From a checkpoint of a small mixture-of-experts model trained on Wikipedia: 10 experts in each of 15 layers.
Below are experts of layer 5 (counted from 0) of a mixture-of-experts language model. Rows are named router (the router's row for the expert), gate (a neuron's input weights, with its number), up (a neuron's input weights, with its number) and show model dimensions 0-255. Each number is 500 + 40 x the weight over its row's rms, rounded and kept within 0 to 999. Numbers have three digits each.
Before each expert's rows: "gets" lists some tokens that make up at least twice as much of what it gets as of all text. This comes from a sample of Wikipedia text that the model never trained on. Tokens count by the router's weight.

# expert 8
gets: " of", "h", "ed", " for", "b", " de"
router:415519476453595524435523550464487514508464486517515456482500539516497501509548481484547510582470560515464597413469504524523535524457501495553439375511483434520534505411532467480535481571455580519476510477474476435479476441504515526474534542474495530482451525582458576494499521522410451505547494504518458478511398477500487504482435475494477498465483439489514434438559541527533510538487557538503454564510476490490484535556419481428487539516524455513457577559505518503479509544475486559527506476479512473488557479510534435481529550484402468539458521524520470465507552534599477430464540549483554549537509416443546514502484497469542466493504396508427541530484495527513512532483485560491532541494497478476523522510543529487514501531536523492516428470447432459469477469486460
gate1:464510517490481450485480562453476503493504514542527457449421471487487492473529554456460504495462506439567510463416522503555485448559536485507459513515479461504543556495462416415414449497471514512543507483471541549471550581479485433482476554522573583524499499489515541508560551477469517595537534536504540559522495498486529533540437486451507558519509472519475494439556442520445421502416519520423470510433527447530511518463555556468521504488477460430528519503470495532440516579494516581490557489488510509502431517489533446528522464559403510527464460489493506403401491487503582458484542445510464549418478453502495481469506518512507505392487483513483547501488489526534493528539445480525533500497504485464547497496493458524493579487468513495630466450539478498486467528463480
up1:457540561546522390521554539450549474488518561536506519485433437485443517478480529498546453490501442464510531520460484463550486509502549492536479515435496554518510549476463484472491442492464487521516533541505468526515469590534523557522484572494540491597538576469493516495470445514458475552516447473461526581579539509474492525482514559466447456481527490471438479576509449470447430493502441554474482516478545522542499518514474501479555475522498507486461459535564509492475515568523481559486642569501429477493445538505503433456564453504480462518513532493447529489477460450542592465475492452459439564461563514507484481499541447433603486460497506523545517524473574469474455451463537428519505480485537502533492558602533510514469539539519449449475508448502441499510500490472519
gate2:545462510511447523577533537561551525439467484452428498458435535528473461448525504537500524453480514531529563507531473560480431494405417568445456482501520498582545514490478510486497542493469498478536474524490544519484508535511539518481487512551513492483510475519563471493497508418473527496549501486527536451414493494508519459483628503462528587600555449471541502506604503466509545485535494491504506483507527471490427560461508493455462532560557455583484491509509504489508507535495501459558521554417453534497461525583492504420437519494497492484500470517487529524517528529457449546466411434532554553544510521543531434512468481458485565390496520510466547547474456494486533443533536485438477494509469470485498513491539514494549525399491471486604480490458552534573504532511495
up2:539516482452505455493511471528529522471515476493478535503494507527544527426519479473557544490499529429409504521493472487521459492482449512543499484514535496590551521451455584584495592493554514469523467522452504500523506478566510441504512493562457481444484531548521492479416490412518458539499500524448570459491526555473488532482504494511452593509552407561486507444536451489561523479493488504502537532472414478433463541494494507476505480474505459498451517421531476440482493454505448528550503546412510472513455539513524483515563421502450534545537524497505491494547561448446516453478501497507506484555519514494451547511530563376538491395517519428539530476464503508506514489457523551595538449564498473501536490495484490474475553446533566517505477544439591597516516427529472
gate3:452502528530499452466439495494507576524525504484477511515479587446457535502511452466472556503484447502489499508459545546534490496558473518457519486487554507526506552405511536492447473541545516544434444471500452478441445550407509441471543497499545454465502468474508524551532620447543514448540495512526469560561469488459555540497509545468510475444471510467520532477561500490493501522485477494490544587457492544492539469495517448562417480514459486511468542509482518526537443441478490518540495496496546433468535453486521478542498477502532505411479468457482451481481596525502543481535458561509508494514451539466539632537457516455530517486592550484537558521467474484537636538491473551512498511512475575464578529513489570445449447477456479558542521520542482492442538437518449
up3:420527491549519505546507462435547528547452550445530512618508559484470545530478514437481587471511480508506510546454481603584540505604467542496501483484541491507579503481437538499442495497520504512525436473500473493490525490445506493481546505495541474501507509402489502466507512492513460479509490497480462558540486468516531518519543481509556422530455457456505520462510485546500498549549499466513569569523497551460532429482437476525495450501481493479524530427468534495519409511484522488511478537566505460530556547517554441477483427563516488503496519553518434507467545541441466430544421592526469545523479507547476616487465532458477460466572451423487451457507465593491527512465543536486514535488553501525473503520504551479467467446431526540563530506562460539539509462493454
gate4:467516496446437504497479515472481453490537490414494468466452529557495416489489445493562533478418462466534505480559449498562513480485571513508512575562518488467583444481535459514541431524475506476543538472576516501586574503454473503429476496500446531430491486527523551474493550483462381547477406406475466469497533506519420528420521472481426538486479504491482531454454586501468459508460506500494517507500425527486525508439459479495480505521523523493543448474482451548509491565473460586509463527539462515521525455473528496435428501495544459486553506550533520539461562478540505562565527492479517516437475471526527523629479495537449453450444515535529490480460495478511467518483575439511536495541540486415503496501557496531483482458511509469505515488434580445510519513490500
up4:453523482436428507481532569501498464479478527511473571500450542549481467505572482530517490428463458485470525486499527518518533479544509509476478562553510488475475542527507515592553515524504495458499559440534460506561503555564505475476508557599484481508488493560524487475557539446525403496573509496467487485539475524443407547531510526543469512557427446495519531476460473503536445533444525536518543481448480535488492544462451563526472573575518564498503468516547429529500486510487446554574498503502489490562518579494512519460458403495515455563504471450489520575472491501537537494553560461498510481520450487471535490548460555542439502523426504532549431388477529400521490450548546446417554562583537489453485494487489489486506502480446466476480529544518466474506492487434498
gate5:501482527439510500485506547541543527470471537523451566496494436531445535426479455475554577409537506511511500430602550491505518473520511514501642510497504412498510512549493540523555587520548461462516463486558546523552559507479466580486530535540501474546474433531557540495536513504491588507514490497485464505526531467504517492487586421535544518534422557529546520495466523457386587429562572440584498566488465482495499496523520497582462461490495463512478488485444489463449452453485518489461531496533488511503509460539494466502563539509520491502479539532494512569540507467516499554557565535490492547547513493510567504440521544520539535551501478422414468453409553485496504476474484502425501503570448478528526516513524490500523515517450476487504473433526504497508512516501535
up5:508525460484423485431484434583535506489584467434441467452505441501533516501525552510483468532464560581392449476474494475504498557511480533481534448607473533508534515543487506423547496489420499449494542526533498520502467522561551470435468490507508552491450418448551472433463492477499523499511594532475514423504469499553449493492481576539552492455422568567527477452508454479551509513492455515462539479483510528499510497541509439478547552444506490496503533482536513496524488484569506507519532490494535536487522557538539584499481564474555413536482487522515530423530498456462484487495559432446448506463459456502532457516516503537447495515514544550456482530465469459523431490425471501436463495529546452463472435575540485501540509466506488579547428544501507459475523507541436
gate6:541542455490477545494453489464486481505546480466542544378495586519561434478534504519489464500464553492519479562497444496426516503493478517462550440533551555529503581575477525555510508496574457583506519444453565434528485437555494527519534441458463502533393499570546463463511527458496514521444500528555497495510503421529532451460461505460474497523461479456532513509487447431471496530526448485462573517429505533481526486497551493449451513481486517505560472526434440554491479514554496511525519492624525453474592468536573511405558513506534447483475524507476492527491484551472559449505505558555510454580529497537546498489469445489545444503465538510476452525528470479492559466511499422526521529522500516469570509477470545519496481482538440508404520447495512468457539479489517
up6:515527396575526518517502518462520556431489508385472509444473546495459521485456542544556524531481499445583491492535425499500545573516494481502522589485557525522564526502542483510489455552459484518555510367417502453524510501544472512492510450499478491452540508569513537409470542465523506482422511506515589479557433450513483499408470539474526474514521525515523499575478525531529516511506441462510513563513498489471483564489551473479488581478497466558445539496506480558524459504449504491557428509549506468538542461519483577488546456459598504490486543460515458508529536540482431496517470483466486507529512541481518431453485555498523477480384478448462453498586490521449506477505525452524503563465550488449531490472443520513484506488462424498503505499431477448479505482463451
gate7:587499505528503468515474513446519520518523481500424507515557539496495504476501474582535541508456496464574495435409500493545464482514495548509558493600532568517547499480463469495496457564480467530510521543516484446489573400497572512484472561481490482490467533584473556451464510542529488497439506541497444510490531462504490476404542540488481579501477479551497494537602511520502474560540524580503490494557524499500519530490428427466466469506460528483475517503442558456510513477606518490407529497419502478488445541492574555539534377481485526566518499472458498547446541441599523503487501505499489484459516552484515527483509488421477469512471482536518474563523513446513509542474474513492441490442489493561556459504563600486578525463531507474541543478499458520478508451525511
up7:463474502459557532433468494404409492502532555437488494536486481487556557523474538551462521456566511473443497449427490468491476515507487539514445482481494579484522535448452456546509505483533428475545507540509526487506476443521564498524520500438478496424511474506452520561430467549447514478482496465479496479542443481548528475435415488465480522516465412438552455516485511486493498517456441484450523514462561518504546464520475476383497521484587516520546518438502523521567470517508487527532462483450511422515505472402562482465439526529487553569529529445504544551531453509489481500509476455491531506433420532429581509474556497530540463479405562524429488514479517487534478503474586540528543421456433469547546559521508508480450508539460468487469480549485464504505484522545482
gate8:492515460454455547522430487483502556419545499503576526517501529582458523529477498458507443566513442565539586454487588466471550437473446520492503510509482521495514480427519549524517427554512468476486509476565564488489484463455545537481498468563511434457558513498445548482441476527494499517506436490518548474481423483545439452534535440536532544509508455449513521509504475521568533438486492494515510515515414582468435498451438485523520477475477486490513470503459469464484491510479512463552499538522441517509491563477448509430480460457475476507573519554460504510484492490563466428469519519531440520482553569432497515427489482507538553455481407450465511472484507538469604479483588559468503584507496507537474513477503517560563505542461505563544554454588500536506462576481534
up8:503548527452511489513494437475487480500531429513467510518509498443519486448504487504552554513495502489516458499447504456487497496463570478511508533488535480518498463575497487477510543442545451436490478534478519540557503534424487451488527513445457527493444524463496555514588495509497516540473497465446501586586479519507581534554550428547481531561575611503527466570480459507512494571508557485456486516514524454539517557437477429465518500506495515504523542550524483552532481458491476445538507456493572517473438532494463533545464529509400529585455477485504457444521487536479525457556501448478462493498485486508487483507474412428512534537493545582493548427556471446594502520508517464501414524395459545488515489503503459413389476462499472470473411542507497470513462445485443
gate9:499509544515520506465532469463461498522441503445477574565505549543416532447506481509508451544466521532549460446512420440481436534489432458435563543463489500504518508583510483597494550515532435502526524492553521517539528473562467404545495492520477539517523536443496526495492544518479528530549525592494516544464556499479457488516533486513432406483496493468500573558477482521489547557515516476478509523538509494464455463481495509518592493487519524378535481484493454548546431487491476478534534535482467475453462545489578449490464479518439528531493535545533522447489499487423504539543547518512510539465377544467547511498464513517501534510466513497545509478549439466565481520459546515559525500492536560534523486518403567494497542521517531556447502428515534493430382455518485
up9:482554398418492414493466551514480570458512497472470464505482537488529548535581492494487475458469481472470490589468535494485505501471514558477407492497498551492412563564498538524592492429469458447529482466529513502565508497492514563500489510474513419449566511466530520492402439542565528473533509516505536449523495478499491578499473479548494586475426473496543512532484416572538494470558551560527517411521525530491529404474464485536464494483475455549465482550475514448534544520484432503540512406458427440512500540474479519475519453504499498495468551504495455464503510460511525559524481552519400471510511482517462470501479485530429488551435494442509556440478516484540515472538523509474556486516513455542462558489513533449525472501486519454514474453532491444512574427527449
gate10:513524452469513525467417472466435497503548547575493498594514444563527508534439516528484417429539518537511520499524477565511508541488535444488475524559477517507558470542481524450548468457417505503485552506451464596574468467565543460461521483507516475491476440452458483524492578486531555516492511518623481483496512528484459474510472389447465454491482463450495558451489536543520519495509507496555516550485513496534404512483442515523483464476539543504556489429497503500470519474531536478499461519545523527431408442493511529542530420510527459454572401517539491506502467481478550536602524546489500441538527518465475529485518468452556632502559556469483488481510515449482516496453482459544483476454490444577531458520524534431475505482489462525549479518538486482467496515496489
up10:565453555472469480561535447468549518459442454446515564523485503479454519504502521496464536520452554522466510519504533527478521468482437488498516541499463424460459506440488463541492484518605587442545476486571587506449460486507479451529491485474564564500528569458533585436437427513502417550466459463414540530479455497448555495540551556486490519522509502502515487587513527511506535466459504578517517416507516546500539470456510485431523538557522426539465493513530482509540487489455424471454540461488535510581557545446520492500516515544525544536490561470511544464502528543468502497452485492506525587530518486513473550476489449552409508521546478480565449536507555522428470521582527516446480536538528462484466507493469433507512403520496541525505521445469457532528463522454472
gate11:475498576480430520522508586487474506501565531525509480467556437520445455465512545460495588459417501431466549560478514454479484479448593536538547459404492528533494492521543563460432470477565516453473469546522545537516438454481498452489493492496476583559571477488504457494471527602535452466514493517504465539502509570483487485487444437472511570495590531476522518529520479494471502506481520482448467496515473481507570546500489510505462467452546545491434472439479502432507516465540549533497571507498550474450515475474526533561490460521491542460516415523481524447480472428458506492506481502515487495523472584444572452435499495436513554428531559483490529450537518421477492487482479486460448562479507478450511515463505503580618549509505558456491536464518502459463521557553511
up11:572551483609567494495506505547550495537460428527427510524465502455572484481520510532521505578487474476565468562481457530575543513515451471465441511531437503516428523516410400546498486497574498509556472465456457517531475592518531508476471502475545553505476546465531536499552497478485536447510491473496495441502491526528505415582534586510667449545515473453467451562515419453596457486479471536555568489583497501511481478552422466494500498532496497524501524464502459481507459472492448490492460501532459497566532503500506506517442487494471442476552533468501516475515453502480528494446540479457545555460461434447474516563525486491431500482468480500549492517541477541495499485556553466518557451543516474577500479517506523477460540537479441480464490467473476531548514513488516
gate12:460441442457491459528424537516534490574468444514541533538523565490498483495517531547428510505506518526444438491483450526459488542483513462534462517563462466503489416425546454494413420469532466546535522458497508512480517518526444468476546448515535509483526467480454510526500558504494505467510464540488512494573507481468557454450505475530549524616408536522475530529479488511509412537503441573550482489524458440481532506466486465439540464528472499471547447502527449484501443359516514530473544494495529470480522562572529470487522539529528564493494488463531546490454484568546480510527564549504546506494516519482498518490445578492513471477452382445516448489442558557542514541506542540513472472586526459462482502451473514467518514508478563494522473513486531498534394473442416
up12:451560532567468507453487481480512494466478521519502455424480524482465451554492482583443492495500542560482534430494482433465495447485471537512484578488577474490546494529441490498540457419486514446518551530492482447492455484562474511509456478527463484529498485529527520472552553524490536553538501517495456491476536508514511540474485571535400539558482425494458512464553558489493546459536527520568495504618584537542535502447457593439503466491466445453492504429583511500522548506583460479558485540439474538560540476485465476486501479555517422482486465447514505479551464438466533448536422494561588472600466522499486452466525420505511533512550488509420493564484519533463459463506501494460538540539538480543525568470484554507557472550454520536498467511519478443486484478490523
gate13:460525481507532498511548543504570439508563524567505511493536503496502504486464454555543561563411518496486481537514596469467509453464470458428518488441474497559507497407518520542440464414515472458503542434432501507518495524406548526515478509488564527519470446482505545561501400568489549587423482505501419505477438491464512500489588477475469421464496581456538493478532484553534513490452502504499489458541487468527559535551525487464499522499555488509475525456485541502514401464541514478481502517433512462522453454526582482462464493480499490562599430446505487436501501463491510515466499496504515435527489532551543486492446461521507431496469493485547537448466521501549483532468477485547569511509538444548493479534506433496429392537567487527518483464494540444503451551479488
up13:436486499495553475407469525500488410524513523486520417450515536550492535511471389511548515525554489427413549498493471441505467521548593484540508481537550486438556525458524495558458477503526563476418535508494514499557474454429488424408424482491490513512454488451512551516510509544606442531478554491451468499477502471458517551504473471529448513526483467551560509534475455501412556445437513563428488484582466475507481526523471544511470483508472482483494600500526537498507517437462492470475508469552515489467488485490448481456474456432482530528552469506486504559496453493435541451550533570538511420446523531495462539464447510463470421455488478454520534446536463511570515529484513438488538490516504552494531537414504521473471516473497454518545471538525535563460519500483507
gate14:451503438466478523385548539467560493518475547461485481479618433553441537497532404570528464588506458482550529480492540526596525488443483530574448508508504458518453521456507541540559518463501526462457519563551488562430535433397469558492510462499515496470468548506568486552507504560586485534441465594542519499446545491472480554467461505532514457494541439519522436437514546453503496438471469550473494540518497534517522498515486509509500520505469470570497496582450512509547479443480466480569502442550516446409543463505510547492549477561531509453544477492510470513494514469515467548470515552455518452502485568474534490507511528528489510468402510534498461520510486523499564515485480464530462499540530539507548508447490529586501447450485521506506452497497572488509479487524441
up14:528440430381469498508540488448566521484475475533542487467551500552540525490536475534494496507484470510484523503476503568609475569502451485489450507472534442519481460464512523555473420489548525424513484511490434469452518453506528459486445572509506486515485516401556486558516543490505470533451559560486495472498503494458544482515492598422587552469510522513584459520487486507497489488484446500494509454511480475537597476445543508518489496488449469548527468474529479433472364510480449467511425524541531488488453452496542494523520469472495517358492445508461525506553458509518429582457407493495511481460461484472567471520494446522537500457447527484463531487571518523506458551563445484515434469550525470514514474534478459478422445507521479481519524526482502502522529493557483
gate15:504574565571485465560466491497506513548459517506487493515606488471535488511473531442484460495521521490509569428433418612567504446451503509475494568464570441504540546525504561520466469538456495469507492517531455533514496423503520443579510474504502532519476527503544445415457487510508521534484480449514533445511508536531528487469444503500483536467505536491509483489506517484531546503518503540520410547488534446466470490491539492546581474511504495592404449504499496460501493471500481487510582464482473464455472537586527533507456487481542573543490525457499464497540518424513503576512552536505488545410530462423402580553524453556457458527522494495474430529497546487559482503474533512554547474517508566543465519458542576598482478475445553559525517500532501515478537462443487
up15:488460564506507507525476458550547536451501522477553493525522494473527588427490465499498477533451506482524527509504419531495560435454489566586503577513528491499495512561464507435496526561523506548488500490517509533480455524574505563479526448558492524557465496487572452414465502497518440559534474535509473528512481536513427490435546488530525484484500407494495503531484504519460471488465569503473468533435445448494478457483489541507533494515466500462473473534488459450479407492568473481477507486405522489489464605536503552509479522514480493512463483481551506461518457514537491526525534409573520496486591460500576437513435470571454486465469588556450437596501520511500488436546601469524527446475471516476575543502567527514451495590498511507544473500460438486542565488527479
gate16:480499551581478499503465520525460469489523489513564520488565507489536539493456488542547446463421482479459518426496480479542504570454471518438538393500545438475482491453519518522554483538484426430487488518445534506489552488531536540520554498495511467467497470516433552492473454502580468513521513516518571563477496474499547518519555440513526546463574498426508403453522448537530497543455501525499546448532504446480506511551502495522524511466516562522512533490519508496526508484516485451467564534496536517572468525455466531574434550562520471523564430516489516435522480493480534463573514477555478459602417443563478559517494516469450467534553484511444495424449440521425594419548517493425471558464523497444523509537522499514476506557461457458553465463451532485446500532511446
up16:649536482482474539605457486530527430424515507532481542493457545498562532506439554494525460472479549520491453538475455539477515424517451499539551528507546497546485443545474487510439451421488472501557507491450509421495492483550513475528469499452467491564489483479542450506538460529470432464521536541538541459520498507403490484538501482497541546493477605428503561517558507512540462439496485523512543475438430497484459488475472455526546520513532509482512480502468499516541522517491415563459453503406511445521387493459462442500499516487444510431505481487520522535411504512489505491452537531462437455472426529501532490537512439537551519547429521518557530477485510577565509555445494502544517542527512482592524505511557520533528488495499499574485511516489509482565567505548469
gate17:494484491513536494507524493445526512561563496573579503531482494510455474493553496586595503561499489505586484484549471447447549499436527530470502533541444538458535441416440590454494512509526498468515466542493513556463493542534439433581520506415527540482527501575487498475522533473440456531478512510533523494500515478422464517445439501501536498496545525442531456523488461461511524518497487489520438477597525541597539491485538533399537480514484493525477510534506451525533511478525474518483417542560518563495423558536593472433539544465524573551548484540499475530466491565512479470527565560443535490474449502523490467446509502524465492476456457482601513471458503502491508467498531560408528506468547486521502611510485519520482547523464485482571462510494468462518487555491524
up17:503461465493518562496550485522475533467558526493595505459480585452496538550532463548493470458434481425523507556564505485498544515557512508488444531601507516494454485430436486562482502468435501472500516492490482523614466460560496577486473425507496488489565508523434499546484559495513538542595494531529489445516540495518416555520497468499544485450518511464464449464466515465523590518494556534534510476465454563476476524566536488506498495461547451495490484421484472501484471504488457501473472500518499537490536475576399505455530499503491508443458456626480504580492452490464504486501478520515480496471521497459478490465524401428523475518449515599552482481467530539486518462505455449497575516467542475489484520509512483513496496534483518470477499461545536533468601636525469
gate18:415487508495439544553536545473530516494515460516510614539414513489494461442491517464538464460477509483474498473525510596455515564423480467521458452494585504519545479505448479517540552514496489515505524413473472602547476490410422492471562597519481528486494488500540554513486497484544412421574454487512481494511554483509474461504458499523399540504522520457536500553464520473491492523491483451508525512493541566636548567457503459466487476510498514551477466486480528485545540436572541480556482543523559519512484507527467512467522518498531550536555478502545522490482468493444463554574572489515533487494454518512481512527505447501505503482581477457479527472467439577537524479472537509509440532502442416508513556467515528491511442459527432450484555481490493493497510504400439
up18:492530487486527469509473503574510399524506499482424483494386491507517566525570515499432481503527421480541574487460452549499501464452492530523532521501512515521488477489434476568477503574526515553490520481499562441527584488501514560482562470517495570475486530579506591515479495499514482503507585494483529550538465493532475551440537520479487511493546492488440548457481539533589567534585516430471450551481472462414511531457418530489441541415487520442552484512509511422503495535504521496520548523516535442452529480464550465537549455435463456469506481453462493508479534491485510480516589480552599490503510471523558550510493529555481476486511518490522511509502566556578443517414502502537464568507508547491541513514497519517478472523442467504607500520498475456493420564477492
gate19:503510470485555569440528472527442518515451484539510481453503513516529493500545549498449483498527402551477461427557477506495456490502478468535505502486500508470488519457457486512519578498474460452478464514491572487495521591526554499467491478442482466447531542483495527486549553479472533475559539420520508506509509509535522432461477500539466549513499569457540463501451519507464559522461510487513412462480505491468521484557533548530437460523473490545508529499499521473423532426488502459520541484552509455539556537429510425508440494487440513595559514478543445524494529478521487529524531510526476502502452490450461445455556507512439497442450509552542506442562521538505530579569444389551559529440445490445468392472509441510523443563524422448486540549465516474492459614428484
up19:516564561535549528497491430506481484473449512516485474490496441437475476508488493409502525532527413548532475453489544501544522516489518543526471524582480513466536479540575529491536484502523458530550515515455469504445512516476488492527446450489464536434500465524521455480441503468451512421458481447528534474545508403505479554501481531582500484436508557530403466527474497538529555499503501495528521470539535454552472503511618530491548490422519484450458525501461442571443502460512457525479525491497505516465496501549498453531576480450473475513525466548469450507517499462494544549473536472478508533438503463495501492499508492599474522524463502503470538520514565451452509405492407409579491556495371441493493523440578438441475492460464442464545483559429496525475506531455448
gate20:435461577589541488562492532501493560452540466546502472499473508464457539554507451500449577545526486527440501482544482524485574590532495432470518497481437490528556500416461470547478454492501509526493573479501465529503509499511517514425468490487550529497540467465556601483451535432521513553510525550439475514566509499486436479479481543478570472532526510547539407465485480523452531451442510521519511461471494470499551496463479525517526497527523494519528529488520516531478565514569483515517456558494554448526469614578493458492473552496498503546504469561474477540452594482586495416465474503470509486466511523520513409448476440460577517512437551504577500474492598466437513529455507424441501479499487507472456492505510489567503490517539566511439451494480511568531553468491477
up20:524574533452418488519550453533482545462454485462484497501531518588495465471499530530525449452473523484488525520458504427542511453460438512498530480443496511500486479505558419496435581523469495523439494538444544495559440516480484532547504559494490487536515515519607468464490415518534449455471436445549495492450530485504491544504528462530481525502499473535478644510455389463492458496547535572496523555546559530516450524555566420504567569507536487534538518493428508501498510503434500491467439514499520474492525442450499482533564481532465561541509538469434524535518487489479533543552508509458470517441535458455523478551544523449479541446491488474454503570468457488443476451505503532476521481486471486478497527523428577451480480511515481440569599424545482429479464494523510
gate21:455477470515539502522481499486540489475469547533412589415534482463502502535551529480490527508526551479458504545488430562420473466526439479492409524593468524489473447493471546478515547506489521535543467486560493474430485523533447509446542455521506509447441461485452550511485448501480556561461536568475489513452498502473464460547577539535539548492551527487529444513495472429509579558496552536489552507515553557486475496403500545584430442492508551494485499505530462457455573525538495495497514488508520386557541525520530483497464601532562506479506553533469506526491463462463513441504473456503513534504398546443610540575471462492466492509445464492512503441554487558471493466538525460525463457491514510512438527443526504556543556544574502485482537489532499485470502521487522
up21:477421499512548472493532580509459466580520462521574464495536460502469548468454514510491429553429472539509484508522494508489477517574495516488537488505620464472480595596495460541521488502577448487461474439500515492464476462503576524501455534450489523439552579499526433466499535535514529490475555488547522502529370530519474538458485496549508500513537526594515533490486486523476518461479458525517438469505542495455499465496441437453528477494454413452460557532471486508482466546513443450544464516480489581505467454538505573562468550534512520554479595476494484520521496543532416440473495560523451492409471504506481505460543455466497518447545432513524518523488569501556487507454456518483521526582489504451461440514515524492447486481485508505603527512432497544490481482543475
gate22:518505474485506474492480467434535525528573449570493494462561544468519464471529518430460559567504482517452488568557442554505519514481506448482480533535467509509499499463465480532458525428490600514492567516458485486509495437502489478441447554598563518476521492463528492527481502532492480537467496541493524479491453533534492493562573498496448517512502472503501427494482534493505426456530519453520460531475472456469534560482530429440519527470490512487507455509461501450448535429530430514564627535456528534564510556434480485568506546503506481521521502512429500493512454599575452509548557555512444471521511523530540463533445489544459594434486457515496541475494505514477485567488445523413459516488525469551562525460537417530448505560500548505484533447462476494571499569528412
up22:468513567446559457502538526629415499503410478450481473505460512572469579544496528494481482512559508423504510389452498409464501508497485504505465536541464473536473535529503469478450447539542497536515519498512458513487530500462510493525526424448487620545454522546384535442462505471519462473536553466484496459489532494504468480513471565466510480456488520527465573491421470478497552534523483549462522552461498536379489541508435505514501513510538477553554494473528499476585481513531495535546410491484489499483497448459522482485436513503461464485514496480470493523544472419507531462473471411561513515475499446495444519419529431500469545500465550540452496468539531494551486457400509537567495535514504534479521490499493522534503573516519440494497524505515474472491472438531583
gate23:543490604485559477467482447498567451465504510516539444550548487520482384485526562472542591498460491508596605505547490530454491436431467529464523453594494550528420479448547529496433478506538536505491407485529529538484530508501491497588433553552535508471505511441509470621462496527489586491505508553477504466448543551576511468487483526515503506541532461528505545508529507471527486524509509552557479588565558534459483557431512530499524464483416515493491559467484534455435459554493543534481532511524482516500472443461454532465492548508432514476481512476485418500494517531486557515489468504456542546517556494480538471527483528496551567458510542436477447499469537515522472513493514544495499473478545465460543566511536484544492442508550445510490536510455503544430523513478487
up23:529470586507511502499452444493561474479535562533455497505522530529461502497526496521506580503456462448578532519501464521435532526480470526487518538530471488561442584468523514469462555552486540504450512440548523569448402528537503498516571476531487540508502506532478505544441477505500594463546481499515493463503472526462515526439492513515485491543478459523504461383567521436442493507458469518573527639499528551479451499428468604465506519433450495519391475548526533382511582537498474521523468485488497481477512512516501495526523525535479459513501493482489492521543467503525524422479468469456547507502483515463517487483476507551490536474501482420464462455428499462537502496466492543447501448492547509437496594492601513443465448511502466452475527508437486594497464451471498
gate24:445520509555512492466438498489379499515541525477566426520519449505523462532492468429506547468503528537553465565472498551526458508523446524506478429533471407485533532483502451483488503490458439536505528442437508542514550451517453595495450505457504432486507532542501507495520519523557521528487496502548558539506456519508444479570489457493492527454495460515483459548478397423580433465528522549534461532441582502544447536545469467516476463563511461482473480481494504482522471496579606522537450508450573457490505438390501479583510449484529524478461581530542509493486468443490607521445446507522530467550548424522483525492493520503500479512538386457518478521463487527503519547514546452505544539510534456466478498474509481511481546553498463449492470519488468513518508539439469
up24:499471435517429469561493499510455513491538473561472546489503505417495539460454511575533455447472506475518503537482575492462532528471547511521536520529486517453536515500555570508556476519477551521479460575574503500491437576483481448514542443508452478568527521469509489548571496396457508437449495466479533560523506515551534502515536536550500473509535574482496574498509527536498525522417457527598540515425491510488579544416551457464472484474507578484511438511501522536518471484515467460544491487491453498470492482566535508517466543449472463544544479463530545473512539543543375550494506516514529483510484538463505457506550460513473522558501534518514483493439455429556522531442513558437546491437503464525518528578537512539503495530478501416460483486586400508418531563524497
gate25:447566465468506469507511513546532500518551479509491537459440543478424456526522475441468472517515472488482429480569496528528478502561510418561504465424539465472521505501493556471527460583454547598545410460527507521447552460499511527482458458473582511517461501555538504526500465498511466509489481464547424531458553467517517536477508497465424519401519461501561441494485482482602526522470525592578471441443485509432493547523460495526502518489505531480441503518511517463524532501496513475516466490507430466517573502570513534545492522501512549489547430510461484496464494506555553536482589538512475458518573448383478441523474495459495456529451427578451439497482503457574456515537511525400528566543471469479546475542432533487509501509560519508481527516526497567488517519485503
up25:504479484555493536451536513520541460513475458558566519454420506462456472546504554471542466580509481491522487530483450519463471454527548441499540486472569540509496581554543555476497524561503540569482488450476555555516517475512522548452429521514517529516532522552503519494530503482466496451501435456537431582491469460476458579535488470418437453434482519535517473558500460504539521467499471587578532475507439481439472459503487557565530491483481511523531534516484515534601502578470439429494514519505527533488522514496482511507591518510569523437547414542483481518526478478461496514452542504421504482470496515385542451514458473442556438509417447536557491496518532486572444502559457526436550526520489474519571487484466550507495492523562466517530503474562567532503472460503462
gate26:479539463501489488571455526513522499446459450504464517492473551530531434488509485499514521493477574518507518519540507514523485481522482497510566502506562603482477511515509491544463473516525455542445512458497502476490473546482506471490497523493566590543529499525436544463506566476509481493553570489541463535529502568509493541483533427415503549545452547469420486484521531473510517488507497521604520510550509492493486517494474467569513458558472436489568489489509408465574516448488603500540464494486528522479478494478535509479517446440641444538430446490440466415512501452477515471439501539520508437489518594510506496418468469476455465494513424499493579529524524491465530525577529430544535483459585485518492448481478562505463426528471440539556507441380521501478533492493507
up26:515489498467439536490516498521492492456472572497509564511553440439514489497457573576482525530500437495460462483421556514551490578528485487473519494464527472544519522506432451393509472489550529518541528476480470538402463468517487488492428552454486458504484444537535498466541507511510480574492477539472558537462488541409538457486540556484549477518511421500540482480466527545490437527453514515462475450543517566521523520524569481540538488492430549478444490573551454492480577491532411486521521529479528495549501488523529569544435513521432538464539493419513491486483493518475506511571470446462459457515477415512575422530559461449489464505496586572530489468502466460503460488568446556474489425534430501482514455512493447537507488504524555466491460523552440558509454512529433
gate27:486486544506512519443442410547486495536493510503519480546552543488547511569436475474497484515517486587545520531510487617494568527520472499532513512488527514410586477582518519538511500418483505439533518532448476477432487487445449424523421514451495471524535507535569527464461557515521582529485429483548474549548466549583508514478474493503431513532519472510435493552499456500507461451489528464540527527509512463540519471452487523495481451529532469529498517501489489526505467402510483574478500523499436525542569489489536520452567486533482474605517541481453534479387482521481603499491389548454503548519533515447537528518474497522467481586468495519499522453510495487519569436457539514522540512513557562441499536437481527514508519453507533565493544468435514483475466463543456
up27:503464505517467398505458459534435485459488578547524473506512483508481522489489506519464439451460479528550512565539482588448583583450475516539490469501464444447573488472496558501504439551439526480481532548500521571513529515535458486510479491554503447534502451543451515499431520470537486557496474524530439529510519505561493519505495465512365480487573508508406535497533489493559499459534585468475462460545500522532510468466538512513500455564557551481520503498524446501481470430502473544495482482508475564465504529539528533452509486478446491497582561489455469483478434545444515555510460499429546452524509554505460548399497535572478512516538399484516492482492471472438496476451489453450489463435545556421589521443495531536469488493478443521446562467440506455529469471504516